Experts of a small language model: 8 layers, 979M tokens.
Below are experts of layer 4 (counted from 0) of a mixture-of-experts language model. Rows are named router (the router's row for the expert), up (a neuron's input weights, with its number) and show model dimensions 0-255. Each number is 128 + 32 x the weight over its row's rms, rounded and kept within 0 to 255. Numbers have three digits each.
After each expert's rows: a language model's description of what the expert responds to. This comes from a sample of Wikipedia text that the model never trained on.

# expert 14
router:203077105177174116110086146144184108088124157132124079128174136186117117149092151142159088088180149056161129079116061082173131085135114119101135105110097120143099049142039116110107093102098163132124092119124103134077148094105167093041101083182155087143161109125152074155092205126131098125107145116034147107113074121098173128137131177099125086138171115124083107081140113188126157116142129091116064146152123133159185145110152144175126119118143142129095182108139089157099149131103149151113158081125146086182134136176157103119161098127165082181131123112145115128111180139139110167107077151081098146090192077153158169110096087095146111148106092124174165178135122109131143153167152145169145137153110129149088118119137104164061145157123090146147083157127136099127158097114135
up0:126131120127154188151173168117166191128153121083179191167099072104182093108139165117138100123180136133080116129140139135140156096018072139146140108134120089103103136137131107176141137126142124062150130118156175095190141117171173114166154116096112123091137128087110127146119137127030130115097151153131141145119157121121087157129102125150124204114127162142124111107191109074177145134090121091135120096153114067064079125181105140138173090132120119135092144101148150161173156104091165118121115181096126137111153114116140135148107110145134117166127145209129083145181072148157163088133104134123103173092094175141140099073172126154144106106129056071156146113184171165143113173190130156141184151182105139163207090152149122160086129126143086130127109069128174179116061132108146
up1:109106161096130139114118142103106173139104152085153125159142121129132166121125101144093122134128080126142177192128072147094146132155179093154151116194116112078116152150110178092082130123182120121162153126150099127103153187103177111112125142148113135185164126124121115165145128109118099190134100154086185112105120108088050161127141072117108141140124163127177154193058142098166113149162140137124098143123174124099041109122149145117046059173150154128111202179161126102162145055117072116154156228093147155105142162153120119099157116151092142098155117161129093149184108144115134122091115128136161111142092049095098148115116165137121135139125176146190142099097169175087144133171102154117124140159132124110113071125182143111060140100095158139066132135063144131129233147103147
Institution and award names. Words inside names of universities, parties, awards and organizations, such as University, School, College, Democratic, and "Outstanding Writing".

# expert 43
router:106108139118159074156119154101152122092182122135134128141158147161128146131046116141085103174168159108094119111191098126111103143167106143108120085154169096170149161115061101175094145115146187146127110077124126143101150106130173097081135094150139176127064109106156144118101089197103151124090145115140108172108137124120102168118089152160169087129120108162150137062112105178095162113095146090092085110104161146120191153166117165151134094168147137107113157102083140145186106143144140130124126075122114140154173129090090110174135160151154131167123063119161132107145095192158101144057079169147184080123153090175018149071137133105132079139145147133163136077092152094175136105151110133140119081118151128098155081150091134112050188185098139179150137102091120121177162045120148
up1:113112161109140149113150020143136127148131121045090159138156129150094118122079043147129154121077105121128210139053137130184173154099112077085108181164108094141095124120150100141082106106087148074103134123127188114134120097123115131134132167148174197077114141098130134080073146122095109172143155103133136138130157178185116153058128130094128085185146109080148120169092111188124100074179136125084147158113152143130109148097114045088150173130152098167119172187082120143132151105146143147103161137167144083143084144148130154124114057096142124093127143129117133145064146123098123172126137048143178159152136105126151090152147102111123130119110143091140174145135080170089098111124143074066100067110146138087146138075193136115158125143122189151142112137162171145150151161149107
up2:140137168198101156090148143180110178109126078216061168132100091098100113086114082109150178125115183160091137091089104111154126104134136199203117097097133180157174146247140199149154143093120098150064162151118125154138091147121124170144140120138080109094109076121145158197118149173139063117169140145099156156149150078135130089150152164115156124152123181106079121155131113121154129099094149153131104143199168078082090135124132134185135136093074108082089138102112184100141137114109091130147112119121147123142099098156143109057120151123139138173161141128075102140075131164134141161103126103106097144100134130097201120097147143110115091066133081118124133090097161153161065108092148154115105079141088119150127115146154159196123087169077139132085105115103112141126147105166132
Common topic nouns. General nouns after the, his or this in prose about careers and works, such as years, film, album, season, capacity.

# expert 13
router:143130137140132143152084108199159155158097087133157140078109165102173138089127173130095106158116084077106082092054081085088094070151164167177176166071065112130105107103099165129170118163154110113101152125083111141144143118125120153076090150128115138181135076121163070100100106118132116139137059143080172103104161134113084126156113114083140110142179093117111128099106107149127095122166151162199174089119100162145107121097109131131147160126127154077132104111126127134140087108075113129138146115115137163118144145081220204136134063170071137100194158155187112098161150153123117100121124077144097060152107138155062090103145103176169096137136155102140161201106061077113112102104156156119082107159090155168137123157083091165136104132145126173101141149160133087169112108107181
up2:112157161102073180118084101136116148154137187099115150154156135126114121082156070186098148142149195175123162107114162109095122169096139072150108111158175205119093155098055097066107093147113126087112158117115077110159129129139082101097152092147173135096122132108109126174120111198167169131187126072125138078142138134212179171133125176098195095099116127139076162055147103128188132078132070120128115109126121122120179209127140123086119138079136160150090114178112130125124181113163158060114136168104103131088160113142127145090169119125196165126118094090150116103146093095149157116134142141086137146147108135174181144095141155181142072191118159160080076119152128102126120155150158119133124125134165159179163097080122130131098151097126168098162160149155164143133106082163084
up3:131142150130161120125112114023091157135148117100133151089099124144109139176086134131162107094155141163130179078139106150144119198157156110108111051136087038103091120119122080102119112143156089137168092125124114179128094095112173129172139067092135144125154162112137166175090137143121168095170129127131087099144119148185177221107098172119128103136098152112148162118188146106106146147148127099116099171126186107124120103140172064198136110121129127136144086134110146160173091158146138136190143139138143130090162065095136165096075086101130117148077124170123090147107135126157164184111143147113185156094149121143125139145101093109098135146106143125162109115147140158098125145133096164119100137095167168110123132139156141120093165112199220103126115129132155240157170215041148
Institutional word starts. First pieces of government, military and social-policy words, such as res-erve, Soc-ial, Mayor-C-ouncil, U.S., Battalion, intelligence ag-encies.

# expert 35
router:125117117148164100141119145094160097095194130119095053173164145177117149135075180146136101154174131120132124134141082093074139063184110105088144108145157137149163082112083162144117116126155156170170094128116107146123173111133140094053158079165145125118091146122158140144072132169112160082110162099126113167092109102082159155167097145087185102120161150131129115105109082160102162084109112058122062176070087145142174160134109152100033099158173152130164206107103150151141139112170140142133159089133102107178168142153159117176125135137138101128093108115149142112139136199145098077109089124122172105147149125159110130101199135117080126151149114121144094103162110126175077159150115128154162114109114118060139091128134173101032160160103100171149137118064093155132134051091168
up0:173159122131128049100165125149121130134122137083138126089115084124095211121180161036099105103117152119139124105080114100153176132115081153098126124113128000158102151164129116162133134072143092116116108139172118128102133130120127152222057125132133181069127066066146161110114159142067052105151131124119136163136120118185150114127115171136165093176124137139115117113157111154117079125123130145135134125108123156122121182103147144150123146172109160153121100054172191159192094122119091148100104144159079083111073137092103101129082111104092131139152165163128080130108171122134134153097113164123133051110134111130148140104133090140157103061083139104139103157140105134097174102143114124079098118134142149122162127117204105118087114149137151066086110167158120102161169153125099
up1:165120119195156168077171129074103172147121102111148128118138106142138126135188134115155151114139101128105155166163080186129080146152113136139152131093113050164122118077154135052113156112155092123078159151160220120196144110105110165139128165115141163138116102125117128117175142122149100138100171122150121120192121161142123137191106081165145106159170070144115164184188119159185080121096121122114087170139148125108138120163162050142100079164090142080140143177099149134127168118103149086130121084058167099132124144183125171103105117141112086084111167133123147108047193153111142116153148149154095119162106099122101099165103100158079163053084114155192044136099133125157100142178178135125124142142145156149064193125134111128145086144103132125153166129179123096110118083138087
Noun suffixes. Abstract noun endings and plural or suffix pieces closing a word, such as immunogenic-ity, liter-acy, gener-ators, students, tens-es.

# expert 24
router:097117147103137168143132132104148150124128140108120132142161088100164094148091115106143165118134145096102110150171175128171196148084100084158132097123092160107104109097114162133107138150153135118158118093193133105182107122104183166099135099103121170121135132170138158135159177099156201114175167198084096081135085137144142214137089124152171092097144130163132170110196160186146065168106165135132111118126171112163171171135100084083128106191188170127095110147160137164110163137067126159132086127170091104128122082148123112086191157094191120117099149144108178180084093155160133180094113105118148113131098121151154080139128127124073156163161124123171148121172156101204070131131124129097211109137159098172157156142182129113143165103092107114127082092099109185097049129179112
up4:110101122180164080147118171162125108186125106105174109139102126148146126100114179116137131073112167106094189150102112087124132075123169112151117143116138099135157131084101161162124077154146162142124148109091101072086092058122115115186132129110172126119163084087123173097076050125096111123154081148138173096178111101127111195091200166146177143124052118105120170076142134175115095174125130111109092162187060133149085128151171136075098151158115140130147120092190079133132109086089132158154136147135102131140086170111181150148159089086125148193084068101135154143099154118050072134085139117142097114120118141073153128092148074169142140110192144140140128116145156174135100139151099101148092100165155087120148118212106086134135079174106178112132192105135128083140133115130098
up5:082117085184136175092111123115089114143106154126081125152154148103083122083187132105151163112171113151102085033132109134157108100141228151136111162086144102140103152125032080141154095148126154147168105159113177115084113127123134146140130109090171079089104133135127147140104089110127188129105139132157129171175085054132160107126158187177063159142049115097134032115097165095077145118157113066125162153100172092166123192096189131116083134131087105082114145073115108088168134103178136107135162123145162133177174151104167098120087172135121112151191159086128141142132134171112156109112148178161113130118177100088168133173108162137133104114075092127084109120118133132096153106149100129153134098094172164133144152157128138160148133107098179150159177185149145103135117146146105
Foreign name syllables. Middle and final syllables inside non-English proper names and Latin species names, such as Nab-il, Özdem-ir, Carthag-in-ian, Pucc-in-ia.

# expert 25
router:148143139155165091135147085117163136115135070151177127077094175066122125173104148116162117121131087111132143135116115092093100107160126071108130168096117133067087116127117108146127067155113104122168188143190077167119135145069159089164145128135134164144150074100218091074170084174115091144165136096122131116142129143199123124170120163158179171096137115134091156124112106073089098090141056119031100112139132172127126164069086140132076056168142156136138148082137105111195113137180159133174161128107102090148091106138131173108101122098075118119150150098153083136151091148138103095174098120115162080119173094107122122094122138119138156089155168121132162161136060088100098191095081136135109161174147116155200116098091085116142179124124174163103111089147141122171100122121087
up0:110148119065085130159155127127078115134200134092154182138115126123115120131133167137070147084132119120095162162102105092108138127109162126150117125158102107150095162163131099071143096108111171115167106123139174167117109158150143153081133114153104128110189161060090154108115131205194141077105110114147126164109084031125152100111076106134145138047108068140149182153121088128151104142136146173115110102060153110153068085127167135117101105075142111112108157103082128104125134176086075158142153140107131095133160110160102104183142108118179157109054087119082115096137150081104120116134080130150072104170125103024147133125156133146161107124149098126150103079095178091158121171108142139088110108114136161081079149174130116186096103068172153143089119179127111085099118212121096
up1:151159140071098119157178197101125145101138129081121111153127109120121129100155111100111094148130125091076060103112206069150128079118111144156157158178134122160130142184142121154146163127132138134138147152145125112148152125188139168167173181114159167068131091143092071085152117118076187144109127139138121080139073123161135163125169141194119150074138095171209092141107142118106077100141121145106175056178116129141134104180184101138128081123088164104141093162128203108115108121150122133124133126114126136144096100110058163096087131152103076086079100120081173172168113069100063150139101075156181104083139094105159122171127102149130100114079107128135104117100137196151122135144110189102134085093129186135116154149123091140065113173157136130162102123085098133068058137153151
Historic building infoboxes. Line-initial hyphens in historic-site infoboxes (Built, Architect) and words like building, station, town, designated, Grade II.

# expert 3
router:136091128227148093185156148137106171121117121155138143157095171210137190120089161109123087206150107118098138175160065111069071118135134135128219106120076126107055132148147124119143150142151049150119113069081108142105185154118092088149117125121116170210129113117165120122138117090055114093101071141155080144120115120081133128167070097152173167165148108146152093143103141153141104125170125124114142152134096141119066163136134103096030107155135127116161077137103175046156085079085114094121145186047158110105130130128159127115069147150132102116099129150141171085129106170119105081103132137189171073132145157140113153127146147110066166141096114120094112158132100117122092171156109092145129146098131113113132119086124105115148154102115128106115110113145101160114089140095141
up0:102114109161112088115181203066110081100189146175118114115140086109100106169081167188045164117132104101118092114177146146117120087086128118064084150173101115147144105141050116078090076116097167141149096148092124199133095116116087125126093151096105141133080181157120114133128200197131100119123149130111141121164151155165120091153190110187171140160131165104170088168136159139157124141141144170119131137095126123137142079139187149155152105119102111058104149090120119137100182142143140183084064168177115079085084093121083186116113129083156159097127158140113146160122164100138177094102169082118101110148151094082118137108129145095099117138135083121102134150157118133125167124104186085130117174126123071165133119139072118140116104151094120105165113180065103084126078185125151
up1:109128182145113133102167193139156150151133052114104077098149095101160149112121113091074133131150128120101150098094090152104124126090152124198114116142142130098117146147045147184119125176114155104088098131143089168152126073113208107138128132143183146147121052184107136104111148144174169113110099122168112141145111202161101119109129154095139146094155187085126164116104159081098087102090073132111083147165079109156193171144168181048089131145098145095084162067076123150147129137170122182148075190166108092127106158130121180113048110146126175134172122175108100157096147154068132161120112164119146139123166116114153098116173162133149170137137168066179158087130142142125106123100195132111120147112108164085132169096152124151125141145108184104123129099099125151077072169116135
Technical word starts. Opening pieces of nouns in engineering, vehicle and business text, such as eng, cyl, Ferr, long, capital, test.

# expert 52
router:117101117093176174183147109136212141083085060116141139073132146094143101129107124110093135138146119094134146109106122127138092101131136140165165167117076130097115159103100136186151155173160145081185149111106078120168176124182128103156107134083168142149135128154159084123158106105142101123130035118129136088164179210135096196136091159154163178115120088164111153138162083180129058154099154170124154065146109158113131196144098138104157098134120152113118113121166126105165076118120126142146132161096085165100122178079157178124154147108095176137194139107156111130117064205144088106133106137097124065061142173167077059100092130178142141141171148141144148147084060124108139131095144142135079094118135178168136126131144084112129155116130128156144047080118132122181120135116122
up3:163155093205074116119120099159135145134104094089103127154075153082144152114129143165054147159155156128121163093115144103123123150119071139095125158139124154067140149097162160155044062119140134134094179117156138130135144142118154119118107083227104202083089109150151177115138187117122075095106159115127139120064059096113119098183165164116088105155108082127161099123031118113160109092146110027123125179152105151095128089090134134170100142090130181141138164131188128087135122170140090133085149110115137134126104168164109099128160100167121215117116147108074152195053137146108083121101094106153148138095155103096114156144154157130128143113150090167138150139092144117143117120128153127128183127136158135092129164176151102093140168153116133148149132167165104097186136120204119
up4:109138146181106135089152149146136148087136144100132153094103147144152135125194137119127118119069147189118131117122139145127135135199080093212165102130156121096092068160146170153110100075193111142115118134170105154135084188085107154070141081144146130117090075189041103156121090112102177050154105173121177156129152139121050155129155163140091177179184148085149099073048170098093090091164120137176156122123167149119166131139140099081088169184163120115126083143113129134115093170176130164071161065121100140127102121147142129122100160122123109119136139196142133120131148146126162138120118088178122096115159119114137141183111131165118136103136122208114117167140087150146055129094120127143138121138140100099155124113127194189116108112130151193157063164147146134153079103114118
Military and place names. Words and pieces in military units, wars and place names: Regiment, Battalion, War, Saint, Port, Mount, north, south.

# expert 22
router:124194158137155172136174138148084125154121085119144105190130133116110139168105109101116156148084191123108152138155152166160141152105129143199077188110087143151113157133128127075132168154100083112099154116119124086156080178116108187190114194089120102144159111202118154100125120082135120138158070125177117133153145175180140128105192091163131167125179105114128130177154120104150137095188121141158134164155103121106086117112154098170144122103123131154101148128175115134101162165134156111172060193129149071090115174106119110120098119162140181080211126135090122186159130086083151131167165086094081163109164132128151115128172098104155183111137075130162152081143135166093185118133173148090100150172078139086103134149145160133079049128162115121094189189148116137153103122084099
up5:158103120106142169100112098100163164151111115181168043115069129072132183110120143028122164124095118088174093135154121102101131117126158101100122046104166101127111065125106115127075126090133101160145166099175124090074153195062108116130138086132106136112094196119149180199172186137097129155125138127124066124174124121082120140121144184128192177154132100155178181161126079146101131107138154132116095114126126067105129126090155116080150094093156142141189192107165141110107116166183169173138135146169144105117133134092155129096099124096150112138130087105169118133088119125112050175121133155103152175171103104120145157134091117162100130124150166122129120190112187103085114128101105109142151103161137136124108119098165104181130136082133122117162114058130139196135092147190075
up6:156140132151072131096166161131183175162101148101030125115172142161159120146165117157154070101062092123081158131170162174134153153142144138153209098066138056151158094164093175142117144139182133147134208114157149200086107149174129127114117145142134158143113170167073136125110093134117175093143132141140100121153127143130115135187171172126176145163126135141102150113142099127193130134117115175133130112033100152138178126076158123121145104155159097134109062112133125118157109178099185170083187099077087150138158157125112094123151104062069130130149132169086185135114105099116156169139046186161134119089146116088148155129170075120079152128096091089111080119083137115164070087117166136179126163106133142110091141083126172134120119100123141141112127154136136154151148138126146
Coordinates and odd bytes. Digits inside coordinates (53°23′45″), table pipe separators, stray encoding bytes before Chinese characters, and capital W fragments.

# expert 1
router:088137133100117062136139091122073129106136114122119051156187184154140119087082144165095134116147118146129150129143147153070143052145096093105221140189149151140135105088080130124062092144179138173162085134157096133102126112181163141121144109142152142097067158130152201084083098157122077084112145111166110147134138120124175190139095155128156118124117132132178157128107092143108101133162157082122113145137137123115202166148073111065069109119120131143134196133108181153149083102188100144090105108110095121153120149153122143204110135147137094095102089122132126157158069165138099095141110148113130055171132084123058122107167135084130178190132092134138068091169135141147123144129080102115104079120132114096095071137099174111051145113154125201136141095097101166143147108115135
up5:096117155108133191168176146073148109116124119114119133172108110118130096152115155133125181202122154117064149073140132161113134177104157083130156121110132132120141108160136135138127091086146179130153100148147143141164108159142136111154173124073176184075135182176119091138096207146142072197105183123117139108091173106111144182094146116146109129185201121111159150090116094195089118108097083105104115109153062073117105139134130162120211156105084077153124065132146171134107111161118137163101160108115161087096122132124122147109173110118079108143092150130128090138074090165108085190144180050116123139136090161077104159083150108119105113095145161110096174113114079144089130152151135140112161150155046088087124136086127098081154081147119133103078098177134100180078143172140158
up6:171110101160157137111123118139158142072070122125119128165106163165133125156106132101081161143120095141150099181084172120155109158110046065136154116152148176107190078171206111117131110090181139081105123136154140128124069050154144146124087121149058119118152143081148120119122135097239130144150074089077166094130146132067151115156122139136082101114099072144149144084150190171164088104138122200070158121119120117154165130091116107164128137168140132159124126117065123129121178113110137154094107100146123128093122136091112142119205102109152137131102152067056185109206164056155132109131148079164078135174099111111163148124131129129118143137158152191096188137147089155071140101113118149116084145109182152143114053095109134143123107132091121147149109083132128150112108110152127
Noun word endings. Final pieces of common nouns and verbs after a short onset, often in architecture descriptions, such as sl-ate roof, st-ance, fragment-ation.

# expert 48
router:038103128135110103148147168113110075103172076084186115174120094116164159194140093172129123142078171105095119126136168124118129111070119122155105146173103121145180137142104134115130143152107124064071143140154125095121153131145141186184097196157089122151098133104049151121117193118156175103178131115142170135176142167181113180096199105136103101142176140132070120138106169116162131119145092180149120076158138146083154139153112130123145102132156144129101088160104107122112171114060151115080143098178103150088122138137116091096119126095111125102137170097113091146138102101095127146159122143125130145138082132093162092156059111077108163083161139179122165077188109183114109179076162163064118061163130125109086152136154190152156078098146095081107160106139117188104188165131151
up2:101134119121099140107132195119109155105144159164131067104168133137130084094150162111138073132147168149123170122103149077106118106118049166092160145116115177132143171140145105166129084099110124208167153160188102158137121117124026143075073121098085137122039102162123137124101145110103137200114081143150130132121156103160095151168109145118096109133104133138220149082107090125139129117153139124103102152116084117110073119122159161132089088140094125110145122116220130116112139157125117175115125125150138075109166144213194195130067131139178129150193148220159132162126086100141165120148108119121127130073179129155176174135100094135159096107094133109121168140132086127197066074151115116161176110136096120078138127141181152136120111135156171112162145130139122112149063113119104
up3:100140149099178121131170171171138150181052153158046084170109122149123139095044098129183055113143092101069119083135137184163141134143135091116102121081121159094147106151197145115125101175119140110163160110166102114150104133058067136120147127081138146053128143106201152151106221150132125075154159101108093104068145129190155079146089142175077098136107113104135149112127134114143128140163181096066104138154175158054160153162109163107171100131122115137175137138127152136095144137147127162083132145112165134129142141152145068159127119125105134186155153149119222127092078126171094132131120139146139103103116154152119088127133153182145037104084095109145104159061145144160154106133120125081117126147130104116155114107116127125124175139157150108146122084107112189116120132139069
Chinese and given names. Syllables in Chinese and other Asian names such as Liu, Xiaoping, and common Western first names like Robert, David, James.

# expert 26
router:140093131074145098163149103076153088104140135110116157170123149126130104136143111076116128127093146068121101115200163144148170120159090137127091119132131129146113043120147128162116157129144084168110116084179162130108190134114170138141116091094119048152108159073078154110083135152092148118073158123090103168201100127128167183131105129110180114099149183088147151127088161117171094169148181199168146149166187169088126098103101110151099158182120115113124138047146123149186140066084135132145116098131078196154191156121119166098116138152168099170148054138124106166112101140187162134158108115116189144161137115144157160167080114095171161152093157113177112114132162089128056126164106138073183102130153132135117086141131121125089171173120135134114109114132105154070117117192149
up0:135165183167139136147139118155114134138108117145145142183070123130102099109142112115149098036177193177088160114094102158161132144055158120111122118122136112116160157139125050138127115134129150095103199140198124105135129147145092165130111160091126178200116141085140111113090100115116105132141033154159148079133083135152104099000112175163160112135165126162142114120183106149078153140148094130097165112095073141140147111187151114130135117135188134115137128113051145076142167214161100162113124111144157109131125087126164040089113148103150085128210132132134156063121123176100132085073135149151163110112122132136121110127132124119089131140105088162121175141123148157134129165110173183134146073098108131148158113151154105175123144129133185097107121110115093144164103164091109
up1:160126141119067120105186115057147136173124056122129151106109097140125110094096141137120078099119121104144143149117125127158076137082119132182156143143152164107139139123148095096128109084041191181088104090135043156145108128158155114151098180115144142143082107067203128139100175150163149172232134115100190153102131112081115106080107168168103113088081122112124119151160163165100160155152125133065148079167148082176152083152174160108121065151096148086168128144120135118123088135136105143174168144120164122133106125170122090115107143141094183175198147121118133123111131133091070118175135083070135082120151129120094147142124177116132103167116169070136131160074169152098095102061117160073124108112084156109137049140130107145147141098073159149123121113126137160106183162115124
Non-Latin characters, foreign endings. Chinese characters, cuneiform and Cyrillic bytes, word-final pieces of foreign names such as -ro, -ka, -ji, and table headers like Pts.

# expert 31
router:088072126105109141131089144109137129094148089101163092131154124142144128071139066120101140108152117126136069124177094131139161060152107079089206133133119139170124094116168157155104121122185134163145091140093109145119112163099153158068076126164133155124065141156116161123081138155135175104125165128121170128162132149140123181128096116145155131120150134151134111108182146080145129116136113096154112157101217110108139147129113071082102116175175158105116118144089154164078166131173129139120063085160076157100153107202124106123145128075175075159057136112184104107149094148168147127147091175145157150093167135134115110162120121112085161162086098150141056157177176121165081159125108146143144045170163068170108122166129215095107160115126117177171140095071071139132097167183124
up3:156136131120112185073178188158161142081098116101091160113066123129088102186064131143159162186096176111132103132147157083129111179125120136130139141140108087113175177149163150143112141087134166098123099113180135141172147090087127128153147162124131130126104155093098191078160144115125124112178094138169136155159137168116051125097110093144121095166099087159132118162137149135113089144125116136099161148123139064093147113109145091144114092128158161123183174083141127087096152130116097138080095178100134188128144098138165218140140140091095107122149102197165101130102116121139039184157091143128118108146055101181169126094107162083078110085191149114110144192142098120163180035088126143062139119084123110091119102143067117157174085134166138085124139157100131121095112135172123
up4:117156097127159097094073142155120064096106134112065151111095127149124127154125144132079108146137165170101124130098147129119068150186194144189099128105127133097148120111182139151140129191089146109145076161103172174112148132164134119114140133147200132113159130123101139109127117121164145122120137168155227108140114104071146169127138136087118144145106101147171104151119152104144205127167148160123126056179164116180144134097148120183152198076114083151136122097102131102147113115041165170116189094150118121140169092103098150081081078145163151064091157168120184168134110172135129127084132120145081169165087132103049112117136225145142019126178192134109125133118154138151128104131097147174133074133144132147155151109101087133161119133139137140077089128079092104147105140123118
Latinate and taxonomic endings. Word-final pieces like -is, -us, -um, -idae, -ensis in species names and other Latin-style words, such as regalis, Portus, Synopsis.

# expert 58
router:130142128146141187045090180177178124143178093168117133092152139131127159111178168114139152136151137172160126100160110136084104169125154126087126139147206121105189157186164144165151132073164157092174148139112180115124101093166137149108124077121159136103050117174133095141164131119079210092140146113106104150069156108143072088130124131113118112118064140095159167118118128111176129118140096115123145072110114143165152115090121145102129157114145171163122180131077119081139133170174167149138146157054113106145137120137112127147143126092126175091157143158119131115164146175103136104176129176160081155154158111132170104114198176080119122094090083085135128103101161101190127110191102132145168103061139094161155070187067111111093160169075156121126145212115074113140139107124160
up0:094141104163077123076110053137114091086169156119125089108047123119058136173112160109124147134159126096116090166167122167120073123146125110159075156127132102144147136139100133162099096100113120142133127111115138126069174184112144143118163131136118152084084111065052146191080143142119167140114148143177154146151120135117076142105098121133199168134101131216196132184162145139130135107043114105110142118091098104162111185123102152129136097136144111102115139151118095121127153162130191197123051116134127111167160108125092137160086118068090100148088131088125157106109185093173092165124173134083130136138069172165134109056126131096075119087128135198162073169121116074098202127108120113121150103135090122142085150084110181102086118072120137098118119151118096134136120109129186
up1:113160170123126160096107134135125128150165090085118147145114148097156113158127142059112055126128130069172136094081103174092098125128080110131116117084152094135130145112115107135162108099116117104107172162137191138123104112122120147167158124187146109116188207119077150149108149083174119089182133134163164111081169097156123178086230156140078136129098071151100143103132158078071107164152145110147156146136097114121159211087117102140145085169145136139165100094085167088062108125109130144129104139189122171148111127096126182108077163104156153106103088120148160131152124130111130106100147135192114051101130140117113140139105147150151101098110155077153175088101135103139151123117125125067129120157163114056136184139090224073080113087158097131074153093149076115168118180116077
Commas and hyphens. Punctuation joining clauses or compounds: commas after clauses or however, hyphens in great-grandfather and short-term, plus but, or, except.

# expert 53
router:173152141151140056145123089134138096131138146147107053161158077150092130141136090165180155129130095121163176168137174151150165140100070126130122104145139138140194048086123111152164101110118116115108097142173117158129162131109162174160146082108179096124126196074140115091061165103123151115096159123136135120162111131152184152118090146126183113148143164138082137134072135144133125187167152153147076137112095147079154133107134083178054130194147109171127141097134088102129149066070100086123144136098110081192114188161164125083090122171124112116137187102133110165171130097148145114126076135117118096200123122110183091109086121145101169146119139164167125123170166176116075149092125144107172092092129179060146108139097148119143113103101121076084163139110064160094159060163164
up2:087158158088111118122121210132123094127111116125134142092101187164097138117154113067080184114131079123104103141128109136099175139148107124120156179150098139171116143121133109127159166121111119159125154079101175119137111150133080099035089139233081088168135146123146167125123166127163166104102133162122131144111187100079139173145087181143164163156089115109115101073121184132146143123170107073112143165141199136126114104161098123126162115143092141119086117172126051133115119078125111123129099077138080165095099105139161158182126167123160175092114090138126130114115049068119170116151135139117135144159110107119185166090126118150169092192132126117143112110086130096161119108126131117134162089147145198122106075085058137141150142149081101152090107091196136000114151132134121
up3:094147144131164116072142117052153120125102130087136108122103101078101110091127095090106127174115154074118106088099139082173095165207143119101152162186156119073095135123121182168090139141064141070083185147116120065188142118113132114163191115145118114126164169144113104106134111134113099135153100101188116079147181129106102150007101162106145134136144126133122153123153139129191121140071104097113136150169102141135140150128159129104157139149138092117110118126106130076070167118145166062153084155159080140055164125134131182176166124134116136158102122125098105105116100134140143068135119117135082147137135103072103132165086130190188137095158151156131096134140106122093169089172124092149138183168102136132163090116190147148116080137067152071177159109064124093123164101079074
Capital-letter fragments. Single capitals and pieces inside acronyms, codes and all-caps names, such as MI-CH, INT-ER-POL, RO-U, FC, plus pronouns He, She.

# expert 47
router:142094134194175092168060139151180090086140127117157095143154127130135123176036185188120077171175180068152099146152089110103105077140103120130136098136127100100147092123098133146085099119121132102098103101105094145088140085158182123069112081165157123125106130096189123127075119133129075127090124129083082130091124156104108159123114174098184093108165135152115112070119128150133131101132145116157068130074137180088169118092140170164081110145137125131107204138114113138146116103087162117145138127133117120183140210133156100155176089165158117163183111099163159124132120170142100136100106107107083085141120095189074161066132115095157093137138125162168145164112103089132132092124134136153144142131094157095119093126081065123043132130081084159175135135144098097167202075096163
up1:153100116121093105078164150129151066152034093108095093182118159141103194149141083119089091168128133137123146153098104113112098159129141099187159124123106114165107135134102102143132137114150143171193170080175121100167151102115142181099158124095118149083105167099096141129078156155146122101162155172162095134136145151125097143135090067141134098161174118130164127090121145119158128149146105084084147141120186127184087126124109092120161144107153112131123166123110114131101115022174111129126131146165105099129076150081158127143131115124080111076131110165156104075129138150156150184056142131125100131130093130138071149167128130127074140112114140125082114130118125162188153177112152152038113042122135128145012080157134166011110123100173185112136149100137122095095109090122150
up2:153139120101096121112161150130108099140077070148104094149131122111047153154108174100094203126114123112166125140170143129090116189117120147157174187112151154100177156164000099134157091132109174140048079139156138112130119139124135120133156153168162098139090122140113104082090108108084183076097179144145169183134120182144149092087150128144116101090113081134167148141167117125135152184120129151144119097163127137115107149139112105103117109160178063091152134123109107167104166040107122129143073186048175124119147150079154122167157147154114139133154155131096121154138096136154152132097112147097148107137128086135083150134110110130121113154112131120129089157105145149060148161129085126097105152157103158176112208163124134187095185152120095087096161131115123208036145119123134
Institution name nouns. Head nouns of institutions and official bodies after the or United States, such as Department, University, Census, League, government.

# expert 51
router:116130136204111159193066122192120183158084113128172139145156151127140166108131178126161109137113093136131122139162091103068071143170157083146198111105085156120100160116128142087134100164186094092098167127085154150096174131093080108081099100148089111144140067158167051149155130107185145128095135163083141095106167130137117127124094158139152184156180099163118104120124124099091114074147087138144117163152092140133063088068145143105041117127127144131175156108111088098143121091149116105163180133053152132104130151152168137098123069153131094089146150124159138087139161213112119069120149177196163148171162124114038142102174117163112098146131176137136156172116059101154105137121135132138124088137131119137114108085087095176147141137119113139158074143140143151165108113084133
up0:148099116120097099130145130125157131088147163074147131179170150142173132124197118100164077124094176108150165161095127126129092139159117145147080071125144104153154138119100141121118149179183139135104132131105165139129098132163105100126188135187128171114092094090094147086174077141136138123162161113126164168112118051121134144108153169096164170172086118077105100100074158151138154061097120103118083112126091085210082135140116097079159088157115125097172137123144124128149145131115134132082107164189177096191167162133140192185142131105095137109149123142119113068094121091201183148135156133107136150094147088126145105156090161143093111106127113116126156070102132191118124165088161164109109106140071087080133075127128084154172110185118174062178172197104152054109126176158090
up1:116167084137079135075093150128128084181133123137111136103167163096102100069098121113153183122087097104134166130163161105106144158142117113156126193170106125099125095128064138137066172095069168099133123155111104120179130098118126154157153138124079108149137105172134135125092124121156139143207094111092191087072109149176168207139157120095202123165085142152186126159165107110108193129163145117153118158106140104120095155125100131111142160169113136068106173119095096062096184136149143118185104111189073123125144067095160100124134123083137150155123118099110096134059130140190133112118129084116092127073122072166140113157151191075154092130175127083074102099179123178151206137137117150139120101122099133088187096172123154166152156138138104126153153103056171125093136137098129
Latinate word prefixes. Starting pieces of long Latin-derived words in technical or business prose, such as con, sub, trans, reg, cont.